From a checkpoint of a small mixture-of-experts model trained on Wikipedia.
Training: a variant of Adam for the experts, 271M tokens.
Below are experts of layer 14 (counted from 0) of a mixture-of-experts language model. Rows are named router (the router's row for the expert), gate (a neuron's input weights, with its number), up (a neuron's input weights, with its number), down (a neuron's output weights, with its number) and show model dimensions 0-255. Each number is 500 + 40 x the weight over its row's rms, rounded and kept within 0 to 999. Numbers have three digits each.
Before each expert's rows: "raises" lists some tokens whose logits its average output raises strongly, later layers aside; "mostly gets" lists some tokens that are sent to it at least half of the time. This comes from a sample of Wikipedia text that the model never trained on.

# expert 16
raises: "p", "ed", "ied"
mostly gets: " JPL", " moved", " located", " MPC", " took", " sold"
router:528561470426486527435451510474611440517469530520519457503478493590488475437494472550431475494584553475527514523587562485475477514510556517559463447493520470524497495391473544472538495568525468473446504515502485440526488500480482447476437495487540526503457507493487560495558492455425515484554460466476496526525436482514419512501496503501508527490519497500489458493497499522534478525478410425457486464526488452534548455564486520559421517535451542435478497583510526479448534432516495523548500491460491560519546535477504486578509479499432472495534455423513512500475493517390513477586445455519484535471469503456586525534559418485446458448561551427599511423490478460516471515482553428514517512474486514534501461468518494504515496480553470447534466486478450486469534455464532
gate0:506460577469482554465482500486513467569518458539578491469469499506585446472542549531578530466420487513451520499529456379503532435449493554479534457453506523453492571494430551466473543518524535565441482451544463483504504499477508562472508493520524562518560510503518523465531492512470550511521497444499467473535458551550457521498556495456512516427458483514577450476509530529611523487538472552482465551501477482609511432456409503479482489560483539467544513465545453506462473493528537483480540509550506520466408534557517487522534453496493589496488477467501543483485458575528576418505490538517565441517495488403533451511477488442499495516514486526493474569436460516454562555548473518533549532456545506508531465497439545559520445506464526475491518442481479498525540505515440
up0:475491550503459518536482434508572467469518469481491477491472539541473523466529491494478486466495513447490468512521510464445495488495536454522508464539451582495481496510473554489456603490418494491424583540510513550533470571535514452506456543601500532504490604532602514526544508453446567498495455481511475475477503461424475536483556482520462548514535499449469505463523516483563488500443469425485505488495501499576510499575489457548485562492508567570510502472505479481483504513492541529496436502539435613524513476522539509437444506518451547477470515440474571476490469469455507470591474497519525497512466507394495492476504479532427504440537544510507591525475470561500538488518492537537520449492479450587531530419462508494494549472518491520575509441399495509497565457426582
down0:500484457426474490541500498507477468475520503574621464518470543518553550479466512504503517494478427424552432534531478535504526508497497475404449584490517537429525505546376492506471503520456484535500490523481454480577454553477514471508485474513498558347539426540547523538462504499524520530529458481477512470514519497471434496495539453529523462421513555527531451519523524558492468468541482439536479491526567488487502471546486519525508527541512464513539514432515553513458440498541565556469542539457472509384487522479484542494506508435476521491493496438442458529512470508510515465535495523479498486530551560496545517488513459452502557568551480512539550518451524520507486491520470464462509441441534569469522510410608526430587533525481445485450479500449460521473478424484537

# expert 28
raises: "1", "2", "5", "igned", "3", "4"
mostly gets: "S", "V", "O", "H", "P", "C"
router:512477455434485522489516529459474522512495535506477492483545488521461473512440514523426518518490558484524481423486499439539479398427540469517582479532507493509495524490501536513507407507495460500480490498529493525545415466495477570443541548497522539499545552463494466439474429556508503482547562527514542540475577464476407420506524531444478515554505432480464483528506518493571576490483468460521529500486555470435475535458473539515552494436518502536558529505522478488602482568554441466513533518512477577480481491547470454504491474424492443479523454551471506494443481496482483453497554494550503527465542540496471550482516534505536527525465459505472510454577461449413446488561403489603535546471573475440510598573548566494459461469443466480496538510459502510449495544468526
gate0:389474564456501413510518419539500439471496559452502501487462537446482517535467492473477495502496544497525489500477541509539527481479502508506511515476571449477485468529462510463491470525522522552503546467432519528482512531523501500456470456497543572571494507488482508459530559531513463474538525513514419575474501490501451476547482515445612462500588442497516510489564531524502611574454561518452504483535517420452519504530540527522508476457530527444496536512572497515399550506491427493432475460526571584487437517497500489514472462504515468480480488460496507538502470554492504486537500513513507547438587483440524474449509466519477559495436505460651489518463576461506504424545484475526476485531471479561540424554460544454515448517407532478537551493490536456446502470464479
up0:550462532555452428406435482539427434506506588493528532504495471490518491489493520524483528492547501482510486409501508546500489550463527425515552423535528517521517538470551485572529517476423540469428466525540525546496475438507491456531536531404503545490501515412537473434537504499437522577475529515508467524508494566456500555437522511505468462518480499527514480504474477470497475539542457467557525604450547535587444446479576498444529503551452459467517481468557459489461506450469453544560543504525494545472491504514460469487497441583503522476531503517536494455571448383475494522480520502515489465506471514540520586507517492511505532473540497526507386529520544564510594445510520457554510549516446496459496524537523432485492519432458518510545498513535521429513543506467556
down0:473463446454543561484450503473507549446548486557452436468521467524538527552517519515511498415441483530525442523522538482513529466524497568515482505504457491489556488443481505478511467549489491440442514499512524570473557496455520527555548540555486533449437536496545565519536518509513507449487502472488528520408446476515431534460510523498554490472545515542500539504491501497536520401474509529571503421469502529502453521564572468532541468503531548437495550481436567415487525485512513514470499480514501472519496529471500500478537480429512565425517541532470457481505536524538545504491521510509645557479592480471497496415529511599484497561490488545455501495455511459406461526408530551535492536484495513439469490504466481529527568530563421494534559575462472532419462489568518

# expert 15
raises: ",", "\n\n", "\n", " as", " on", " and"
mostly gets: " role", " song", " goal", " story", " process", " model"
router:539489440493489510542562498432464514529482455543424416501507483492547507455551496483502455473495469438546400447565499500552520501576460535434430495468471464447503480460580452422486539468507474508481539554581507507388504513411491479477516488496480524555475461540461446452547485448524536542577579477480461451504465489447482478512500496510418469433503520545539470460513512526487531485478527548509489472511543478457482572500470449498433479506501579453456552460511552515487520505568494452476480436481524457468479480496514508517483473549521422527517497537482496459464557506548448511526487498520525500517464471495442542520585522515481581467499604485502553479481493475409415521464525572538427496462526569476485499507444465503500447581526473451466485559518486464516444446516518
gate1:513462508420551467490463604411470490429534473509493426494501422552544490538516451544473501569510514447455506553494472519381469486482440490493478486459538490538483518472455510550486499500486471466426493413565496539536526470497509461497563465478455484513550474429479529525487529469464462540481467501517532584471470532502493521537633483557500473526430466505454463489474443534495510520479468548483530467524555448453545543534542498474449548538465525512556427590473499520484471498482461551560540526497487583528483545491524508547520485555394488547527481498542449483574466499524502486476475504503562527432450460501535563512552504444481489424479543506581472538515479437512586508481477527526541500496504432515443518545467479531493470525515514452507425486512529499445509577533454
up1:454449457505471505539539556484475544497536542544506571482449501523522482509504542530502458542552380530534500466486501435482428412499464567438512459537531507501442574534485478497482499520544466440498524542492485591432558483540539534503554448568559545542515477538470474526594491529437532493516562526475516523519497421502518467495446530442497452463489498512508522462465443513409551464579495548530511479506534522481461540430488503441492430505492532474524502475525504508405523510535536538533475451489611475441533538463473479527440519571562482536515550464510461541543508493487457457535489495552505549463544542483597491513530468536518552492506505533478469425518494412525426509498466536568508596514513469524440471453495543507497407521516535484517492485579515505491542476503487
down1:516572486538481465515500475520475536481467518441489532496421482523519570476480565469470559519517543509465558522499481562445538452453503542499576531550447447457488538489543506467479501495518444477429479524527489480570486511424513513492467518500454539477440487443519502562478509607545508445423499466505528519478523487464535546463428555452516484528433478549514500524535436460552478460403537460503515485616516472472456500498512555530445567493513495530531522500377436499505559494517448540575545504578473491484497548498461455579557522468509570453457509563509584534544511441548533506494507480532472560515517528478515531505470501538495534607483532533549555460504491517539503506460394573485520490446509500509470471558496507483483576525468547542459497490572468455474537521492513

# expert 11
raises: ".", " |", " &", ")"
mostly gets: " Loss", " MF", " FW", " Win", "umb", " DF"
router:438510449491439539569509458493457541453520390492500521498524568524485541506466586465538499504459532477537509441516506474497453470529548493493517445447548481448497525520477429474532458486497449514573584521455553521483506452493475517514527561539443495527518534535534516505565524540552497540563430570555531458518482417513485451483517521491601473461530463454449557441548457465467526510494543493487529511495555536463470533498498545616527466520463559525538472487458523439561488444468480533519460545505499538494497558512453592461433492521495522428508514538538510529384551491428511451468550508527470529502482437475573513470497498463475477507519429555466507565552498442505514561462496552485562473546529553526440536495432525509478563551521509579501506505499453524488466538535499
gate1:479471497505562538574507497510494570521520489510592434498439523510513507528457451514465511465500543627548500556485471523502524515555484474436512511405532485421501483474424539458505463555515502475442480474515498433436508439513451479545439473519501470528466443471550544441485501528480536504508492548445459535529440557469544511511492510525481530485522551458377510533510491495485543475528569548415455484429541499483482481520544577566511509546513516416524566483491494490486504431449583504517453495460526587567507507392561520586535519537465471501495490430504451462506490479456462494493524457525469561535511531528485527518513528563557467488426534457515556579514476479514475495511581476505472470539517492486471489513492503544423501485460469516482590572495525510520499447544499
up1:445496564602464476427514572546479486519497493463443518451473533461539506460562494456528510524475560525495533471487466485490539483486511531432513431485446434557543455473523467486485525520454515500540505548470533542511497561450491467502512508495530495504511486488549487507517528499551437556444475482535451483526532473518449488478463540494490510501479547553605494475480474504449474505533451526520500447487441492530460461515489485513543424567571447506499549462554514449512486456496417434518543476477560486451582557527473450470457466465545518460383441477536583540496414538479510455507485491507523524491511526512508511479407499435532511611516479556517441443490508534557434559520467512475593502507485479498612581498474421441470523477508532465531409490522539480534447502518484
down1:398520510496577511537481455485514551546508482536465491491513462504475493472508459509508538511461524561512473464585415552485509480507422490462383503465537570479502548510479498497509534515401448583536486548428599587511515535493491477542494414414562495395451509496505494484455444522463468474537463592522498507477505529490473530453550462506521426480549535500498503522511569505510494447586453559502521526389454492460508516480502488583532471469476460545596536485585550452506526498491491476512533525462493454620513503525518453455521518484532468478490535480467521549495532518496522586549442566520453470510466504485505495520538490483530490492521442461505514499481506534489479502531557486430531535488494523484477508552469550536479577500573529568495476483511495518552490484453525

# expert 24
raises: "0", "3", "2", "9", "8", "4"
mostly gets: "1", "2", "3", " Racing"
router:469455498523505507485523470572504539486554478489543486516460460453415480466451492441564564502443494452467502482523568566593481539455555600515461499511512463588516454471533466468562456459471523462555565485452522488457501423557470485470540500521523507521468465510551528558479508590517479474477509458433533519447492481532505451553542519504587542505479468526470506540528475502548484508548450517491504530445481498505453478481513530467566520493453530498516479405450534470466513531530517438534519475522498554525534462505542494476455573599507468477484552528456544475462546544530483482489516524515499468474444397555509490488418501440500567403466464507499483461520501519578495533526566521527460463601498537532563483509472438553406520460466522496463467497494509544540451571499432
gate1:523494485424478540515490460432543448507503446492512486542420536475480445522541478514425465454558467524515563543560540513461478510544449466515446525430511504459525512500451504514510525447468514538466470521487492471543475482512472469554475552538439476546590536422524499422499435467518525479556435489499518497482460483547549475505474536432569556508502538412449516534487505486521604481524452483568525571559517488563511490543514460513543540551517465537465503441458483513495535446498510480516452455558535454478486454487478559461578499494522487445481574482544522488514486506472487499578520505549494585475507430529547556499467492509463533488497518450516508556547464502650476481554531439519477481521440537546423488427513479504577535486465508579562554488449544512546482476539512
up1:498530502466478497532495468489589433499505537459536500576508459533483519539463626554521449451562493411538459486450529490468500466453493509473555503531485437509423477512388527562486526448560482420548466453518503495479530537409505529481527497563537577474552576540490469449521459514519453506426476488513480497514522483529523554538506515415525450577437517478534463514484494448458487469494529510458495527593474448522528469477556483546482476472510459497534521571523552529543561560494457474492526550500520503500463506520479456533490467448514467470473509508493511483541497474445524462482510583496506463498469548516488432486494410512548470479466530458388504516548575525477528577456476471445505439494475515545518483498469485545487468471461389476529499435544488584488478492561545
down1:497505473518550458531522560480539527498436535500477508503566535492489480575546501498567518526514452470510484544509456493519455501553476470509519471459440507473507413575482500479501524532498414479451542480556504543509492496435534524484511530481497440452457413489476550500506439484425497577405486475592541541481474509539581594472467525512520526494492522474469538546489557534468465531522486555512502581446525526497493507524506502532567524493460506486459525460554475466532528399468508503507533491465497449363471478493553448467467520533495471494485500460489524502528495447530535482597430468534469573571485531478489525495570506551548492468522513512486499549532446507471469490531566483413543479423563459530458601562502503534412513499560490470506425525533582433476499469530487

# expert 2
raises: " and", ",", "\n\n", "'s", " was", " is"
mostly gets: " region", " area", " Association", " Society", " Institute", " Ministry"
router:554468493455610470562538526511502554430486527477457501524484444511466506525532526497504457464469434526513511375612464551531541511486462508550450523466410455494542444569462500457550530430503472476503510518514538485456543542571510463497490484543405494501483445506430462459491487461549480488433519496510537487430490466467481540540484508528509446485530494494491493482516593429486510466485452467514561526464477482475441519450508452506452523524542546465557486492469576496558539525479491418494485552439464472454420458529583519499521492538497421506420496484512489440462560497515464528465457481459547489537477548539471438532530463517538528448422526511466495513523483534404427528554473548507463529470539507542507494524479552505417476507503451508495480576550478479421473512476517
gate0:540511526511509435489427454490536519497544522434543559522445502468532526571505549504578490545475513516510486486474480456509504492469434472486428476494433502522478496513535427417485507464492497538484496479538509496472487523502540456453415454491428546505505462545529499499487536527537404511455548447522482522498477574566434463416474481530412506507627376519520495489440472504448537499438455452472512464475519516419501554553510484458459552474547548505481434446505473485517536536544442482493507504554517523450444489515555506532493479479551520496522456510456516498508539481616502449496396525450606495547461540474408520575528554474517589558504468550520515464489537518512465475485521513453495538484518533517527546511471479526446534506503489548518473555572515478471495511510537
up0:549479492465517491533470510464501520484519438473473470520432477456517430509477482486463459498480505530473487500486523516552491481461432460508435513484491536520492499407470487427595493541450492491485481515532479510582559501563501475478474499420522555504499523515453445403504477553550568533535459506559416500513533568461524484486521544504467448495466533415533531451526472496543569498497530505429447438513453445589494514427404469512481520548506569503579529502520547527527467578487434467468486496442400449516472436471468507557544467534421556446480500508524546463543577502519486503499487512472550486564508572513492472478580436466496515448436440487524512481536457477402540568506540511501477459502549533565519529507523559534512499488487486487479540595500489463517458505503526
down0:480485521471454475534576540453528514565451577540462522410498524482482486479507466425481557496475570544483476524493562594475487490450549477469555463515495490530478459464526521516473481497584489525449463497533469566575449503429492413529522559434547507567543525452544495495540523562490472492576490576490510498465562457464555511461468476448472447504404452486532505535505433503495553530509486456569484448534558517557534518490488518478555525519485441481465530504524450553442487533433493473524569457471477522484519573479486417585515477523493518457458488523437493491534415461443497542524522551535466536504479502514496514464510494506525458538472560485498486552516427528561508527462528419528549501467419514505480521519551563484493432499474527468560473470503522531566578455576504

# expert 30
raises: " as", " the", " in", " at", " on", " to"
mostly gets: " made", " used", " known", " played", " won", " released"
router:464524549492496488459469420513514417536517491575486420518452566522511494474459492462513535461472566554516550473512478507527532509530545580502441507496482576512512520448508517535479520544481503551462453496488454531470478493466494518474386475513589506452470565465527561515510535556454458520559397524540405509502521512538456516482583450498529546443451591508510557480523457540534485492502436448539486490497546439522545441531497526489476469531465501467467559488578471498442415482542551506431489565503495530427571521463441495502550478452504541466529479494442527488519447594478579471528502506505522458527482517455526563527508471461475511504544553458562513495477511516515508574452547425497485503539483498499470523438469509516588560477540504460426518481488521479457569511442519
gate0:502426480433513501481462582527501469516537383478517484551458550458529436489561456561514548486543462539434458507568562466526519498500435510546474518477469511547561474503414532412522479529517520532543596449444493458457495497500503533468501523549497533555437487510526442533470493554519541574484548451531425552443481471520485537558560480478508497450497464409528494507493511498547538504524501518529518483466497451498487419578484486513450490495520520513494526414491451472448534457550482483436523436520495517450491587507468500520560466521531437467482537549457517440520568561521433508502465528485550495459459524495585485552557505479512495514488526524419505470526551538477513506469526503470502553514487544448575520553433469477503467483550526500503585495519470498537553417408511
up0:465489501573583457522502433490565420454529545483459520484444468475469479555521546550492557488456521551518506485466449541536470528498496498498441498458503548508505453513540539533433531549481489515419524509557460475510538522482445498500556431459453533512453531482538525491458523534451470538456472497525532490469449585497509452446550488469479452521437485549491474553474514547579437499546441530525508501518481525546550508505538539460469480485611533419495460538497445495533491539505547521528499541502470499531534452450501508514493494496507526533579561505517493555515483415520507481463560441503547459584524459504460527619522514525502562550417479489488412533457541452473487427481447511506524460501470486484516489536504440524449583544499489393464597450480561527511560533507547
down0:495416511455542475503476505427534530498540494494494570470414531456503538523520494522474507489527502533584455493478533472466467496588485519498461567506589477483512495412522474531539449457432496543632585498516543513507460475590509462551497447441428483511480479477505482497509434505392513528539547513464477556549483458514556474489493504526434444490520486574463467434493562554457513505501515516480510523521463502439450459517484489559441465486459459476496524479503522512487549496559450465493529472518496510473509488512512508475533492491548509493555505573562509466473552553429524536561481534468536545470550475534459479544522473516449487473467510452515497469481452489396566484518484482486527567537500564452535428424490522530404560486500502440484530563403527446479582510492529

# expert 19
raises: "0", "2", "5", "1", ";", "."
mostly gets: " non", " Tri", "pro", "-A", " Prime", " medalist"
router:443503500544451487505427482571444438507492488501499592472531451527462548518467577507534480515567457435470499479451469500497524543484503573509548509489510547510517460471528465479492468523501586465469463506543549450487539436488476533556441492501507549539552477552537509473541529527505473555471525446436511553518556485468454490482542583470495507552481563544515551520566551440443513569508481553533569495562496507560436518501484483484536546428490498525581484536516496441550534548511460398608527500419521556541474491426457527478517578520525532486488488447538531483470515497516467536536548503501534535500549544561531523516553445525533431451449550505481499530581527465511513452547469436473501455516546553518473496529440531528451505546548481430535445488504516594459462500521505
gate1:486511506474488436520497552600565484516612519490414494503443509525511400442503486480564529530528465500523478488585560492548513495567490482481503399556467534507523533466512433590468579467483503534519488495494467454444551473489491498474480398543426524486516571580560526517557541481511518579490536508468506404485517506517481555467439454569519440502483479486524502486515548556518496533564566460542537512406453433536396598500528508485512507450480554467536474481526507508501508493499459533446512521437524469537461460587575548470507423448475497445519542475511506544496513470521508508533473506501479551567534514504507499476519452526457506465521583541528577474492531476495470463490491478458493504480481501473527478512498544525487434504447465526554519486516517472437471498477541
up1:442532533517492482595424513555547420536546444501517509464531531493478459512472539486551499469449450509459507585499454478590521513584458508473538456526510437425481508550511468483495502534499490497470489494522451433477486584500500470492514485512531455513434545462510514493533486450490489559523564468485557493564551533553556462474511512507502552540501514484546479480494529562462466445578462515502501513516531543425447494577537517476486554476493488484570438529546511545485522472545474546531508461503482458573430456618491533533528527486503472466426546505465503531492484508478471516582547475500443590502562515466448497485493484527525486494476581581520493449540432435503510407497467468476422525426525506476472512538483564487539486523493472456603452425470469513427516532494534
down1:486532501525455493512588514497491501507541497548522451526478420436402530404555538464459588464492545500532503434517532530545537484504555530457525494455494449533464487492526512458445453480468508521538527479533589487539482405515530482578472513455518521486547568524459540483511530547468480553486479466459574560514534470478442502506493491505567465461440465521445466498470464568489513492555552487510449463493524427520520484527457560522500518504480518522519528470591421516520524508474523516481443473509452552428517500522574492461449468590458534448552457507435472440453435554484469486488522547550475448447518509511514507428512496430446502518479514420512509496476491514506559506549523519568480527508543555464419525516528466528475517518481521579433488438448521585472566545525429

# expert 9
raises: " and", " as", " "
mostly gets: "\",", "),", ",", ",\"", "\")", " ,"
router:508493592549481523430432538533487459563531539419495537487554504481506535510515475580441491531461543470536516457502479441460503532488540506522500528497486465478477536450506534527458480432476444515438458475457477489471516427549479523477518472475487534572476497509485502461500469463445455612448466507559462498505455530579496598522520421528469435487526451440555466563439453540542536497464509537474475500466453456554484482510528516504427484520517470487503526437531547532542448496540551491475496560473486581480481510521505502443497433535515513488490499480591566497528563531474528521501492479524587460536544477491532437521565508392550489464440458460512525471475571469431533421482486506424495499523463460423510465536485516511504558492493584530499583539547521471549504564465459
gate1:497481555490501489562505512536489591498510530439508533434550497511557547448392535480489508536499503502488477505532457513523491373611486569497500505496525563442440595479539462497467480514454487491439574457592569592476462425527547523503493514552492517564496554543474506491512526487501469491453498515468574498513494438521512499481548508507467464505498466486483451430472540572500479486517582446498473487471517513512487540503440447464465508468510490527519491491504533441535534461427507486509544575521531520456422462486441470501494517494569524499447481468506529563533551424470511488539514503485514495499517529469465443501526491528560422490492569525548484478486573511488558513511453538525526503479465604493543566474476568510489544470507489547436542556573432532405522456461467
up1:491543475468477459544458440412513518503483415514469445510432520519471570581531528501487462493563503482488550495452510494516549541414497446488450482437511488519529473521382435560505510514529480508534488545434450495446490498467530437512492461468552493554507491457496481490538511468487523485508547482488514477477525490486442427466547546512568479511496531521470464525551504480450495449518459528414526550448502488539494485437542525540515503561438528486428517573495528548543491465510465497549476550458461444525524496567520534540453522456417492469574521497487477469487527480480476476466550476567504488444450550500506535462518535512473553537643497515531526445560527482479397576440562469468452521476512502522489426484477457500525471550495505383439524475469523487451559476571526
down1:411522437472519516521434479484522493500488462490466495431466487484557486530487533446484480559456476562441519477438493446460400478470483549472507551529566490507505492537525458494543576435510464527470503464575494471564539540508563434511471464497527508559451494503445500591465490539465557530502497475483488494553447444436507483512486560500539563499367442508511509475508499433451456515456489461590522449472510516498500504502448459487466534501527505518437565558492449575473535519438444560554510500509451491473539552437482474497409418491476474528549522516532480488505479472573499502416529507491588556523470529519507556488538530489403505555553547536500522428508451549532488550454412485497472500484493505512574490478512479461537475537517500518466503488548480456414539492540478

# expert 29
raises: " the", " a", " it", " both", " he", " its"
mostly gets: " that", " which", " when", " where", " became", " until"
router:480469545549623526500576503495508515451552478546462478521501426507455556478509459517467581478456518462505543487457486506463527496579447472491476461484523466549524506487486544568516554491511515538515446436478493525523481497479498536476488440492535488536498450506478508469495497528456517549515456540485445608498465497425533546410464468501537568456553479545502561524500519573472496440492508494440483485444494573521497543442553490528519556456467491521536592565582449466516485463393484572447569472441531505530511506488563453501490566455553508551465503526513487533522478533518497543438485572429460504499499478461501486467505462521508589507519462464493484534495530569539474514524486430460453477502446435499576513573483524446491482448524502548484433470424521495519435426555500
gate1:455511518432468446500509452483521524484479452571532486524538467461538446490451479521468554510498421486477491534448581485531482518487425505545508490542452529588544512471556478468517481524473509516467432473492506490555469567584530540493506456547516504523500476532443495565501441480442531508509498499526464523488502472502492506469529443460433532471509578545475498517473476456468486543471429462477437473461479486546499543577554505549501532523490509492486497484458496421470533475488471468447483470432476505500507531484483488453424491487491498529512516617444496478509433454501486477493460605485504521524394561469538481543514517415431534483567470461459529483505523540513518564471492444587522498527434452500590504547496548499481592509571511526478560354479583458559523470519496
up1:460520465468463486513475575541527490541512525461537543568508553480385481497508497483484557462508544501455513532566548573426458526453540466551535416490508540485562510537441425464464470512499427563542523545508550490576551501539523521502527585478473560432476494525498557492546455524520529487486485438565524509452421546502524465464471480511467441521501496486509556452515551465560475564452455462521497480504477532523502491576456484465525504444534524475486456495455491465554588518480541473499516575477460453438571521426447523457496472488514523489543516498486433508476443431435472549576479468508519508536444497458498485434552465504506516493528509514423492480528494477412464551524409499453462552552519495513544494459488465518574510462496433449525544558556508556533499462548478
down1:445480508449528494471467492453543487510455460592562475485478549430599452484545499531513491510484523572528465498514507464521524479573441517486551512467491423574566469493497527494524478465523475440502546516455552472468497577490468462527419476484530505557516490478528456473540563512552497473458484447500558473518524473510494510502548440541506536448550452500445517430470506528457493497542480481507492569478615494487560531496525494538416446525476541540517510454601572555536479511470483499404508520531485524440487510523531495481457471498552388501486514572496526455549532489464508533504464514506485517527587504514434422536469489440533539512562497485570536482496502483497484465477561503483651469489546451454494556553534549530499501503496540532510570418475515488506493555448514

# expert 3
raises: ",", ";", " (", " was", ".", "\n\n"
mostly gets: " members", "ations", " games", " there", " forces", " episodes"
router:497458441488444519485526437481540568466474526545531509475491516456470512520547463523517602487424443423539521392499602534505480424469461463515528553523479526467481475509560466536446530458466508523467540544535457492549445533509508503543531543545497473518532501521506425480506533539459483475552478462528421565428561466415488499524484443559531464464508516512536488481532554476479518463496509530557529418517536443487532440528533430558458464573425478539557531501533517446408549462492524543413520469495511472454524527529469482484497495528489453461450523498501407507439483556482457532464445509542566480425472546514501492472507475569523478465514496503474463536501450456419444528476544484511451492472543553497462501473546453524473461476531550499531530567484503402551483506545494
gate1:576482547559491475449524511530460485475505530582525519520448469494428540497504474541524443481478403512506518515429520524454492528455547489518475467564486568488532488530429501534469531503500581446535457468429504498508500470503537497548485519415532496406490558489492542504493510545467547545471426469501542511566478549538490478460483539510495494540527509487488488488537440411479476491521432550473513525509413533495473484413500496539519412518535500454507519545457519479494543445464487528606547545516514526564519512469473413524578477521470456472558549415429497507496422504448529464456578543466530532480450485497556547490484487580474457477561464515511491535472481428493562527473509525571505492521446446519547455457508463515501440472537523545551440452523577498490526421552498
up1:511561532554551557545516487448500398433508426479486550517527466512479545488518529533570474511463530490510577499503508512458466457512548435530514513466499519491478490567527530536546531510471489534526568432450499490508502529524464432499513485564491509477505471450514467521484445562464496518434519425506542506481541535523575451494556524564483462575531514532428525485513442450513492463505483504426523473527469555518448444523491534462556513500596441483504465532455576518604506575511500503564529528566470481591524493547471539516465509488513482536460474530533519518477459491518493547456439580397495506499481401490521533536427473509491517545553492558500510544490522472521546510561405504508554548519507430527564523489523505459511511404418480553473511460490542439448504535457519
down1:513415480496507497417486418462495477480465538503532580566479509502500516513544536585501555453499465457435538522420485525473547463464584456509483491457504500498491583556485519571503471473473510533557524493439456519528541419513492521394505457478535493505483522527532452507521488502451548548431447546450496503442496477449572506484560550473562504519434526477427453501526485487498505467482494592506412491452425539483561453472536562453530527601533487570539471547498491522450497512553537549483547470527459508508558472533492539441486519500497530522456507549464510411451534504515487449465561524504508509474462477545556545449485532519532503441504523477540438449590525471498499451492432537474490506572521439491453426461531511519532513471537465569480469501450499481550503554472458

# expert 12
raises: "1", "2", "3", "0", "8", "5"
mostly gets: "(", "″E", " [", "′", " (", "["
router:550501554523474487523478492507461453493499495578524412490524437529487507503485526492458441534504544470495524428480564533558470442494554532510583454475579508485451509492515485507459453437548518489483511548481451475482521469509487541519533474468518484579512461517513437545548565499546484535518469582438461505504542511546432450521451460478509511513515510543400588501468489471537611484484564457484535532489515468550530525432579502423446458466542499519503474468498467555466423513498537442529480463503620512521504480501519489483455549563438503495536581571499460458507486563497571499492493499518488460468471517560532502476493458434474507501559465414613523492495586515520560445535494484529516488523494491503470464580543524522535455478475528570485551523461466452513560473472447
gate0:591500447499446541516500545478477578569443417523561469501462515467439513451487469599491554549520442499438483526457533475545515522528485477406447535419545505545541443537498476536505507544535510479482546510492512513499557483507537485504498473445412525388479508544513489540488532458520559514487466556538482532445438551552538479538556505524531524475490497496457556533470441465505557525539511533519558495495510592443547511464549517502543454506492463484464477568457493504390496523516548531494557606448546489463516513485492468553538541567613529552537531513575496506509546497486478472509510513435501500465461443508474493545518553478507489539529469533492540480478430466535457499500419497431480496538470518438483489522419473463489513513482530491451539468553584531541502457491480
up0:499508476484586478520540446463475583484529546522495555434536547463526546457495490504520505463485531483533438472531462493512487467520463525538496435507513460508540474503469490482503493509476521446450513445532571490475519461477504499519444498548458457428479559502414547430462506534488506499435466511485558514535503495527445601429548473503479506521504495549502507485471539490481508505537488461502483473501505442446436555533494519533399473508442497471440495551560548476432530529448543495434532478560421528506522491571635529507486501482466538561523474469504485579555454512534532552506593488470451425581493541465558493511529536529428514469511548535563451569472506489519526568482597444460456531433514504474523459474534477510505522564529494541444478581546481507423529514469556
down0:546414493487532535530512519450516506522495494471486458441499569555524584507535608522580486463491439517491573473509602571550560555515548459531507515500443453480486527490484503560471469502430514567550480523490473517501454563516414455575554540560472506512408505534518483505482472504445544473534506469513511512533470472537552529515511463517540492436520499462510462509478497525537537456550473517531502447551483518547512393486495526469498537488484527558478530493434556443484519513521501507470494498538488461555538527463514553496510524483527538354561559523543501494521495488513535522440522456463524482544502458474484481519475506490489556516538426450469542465461493456488519490511519578614538548422611476496403438502504470516466526530515526522507542580528440538492494486504536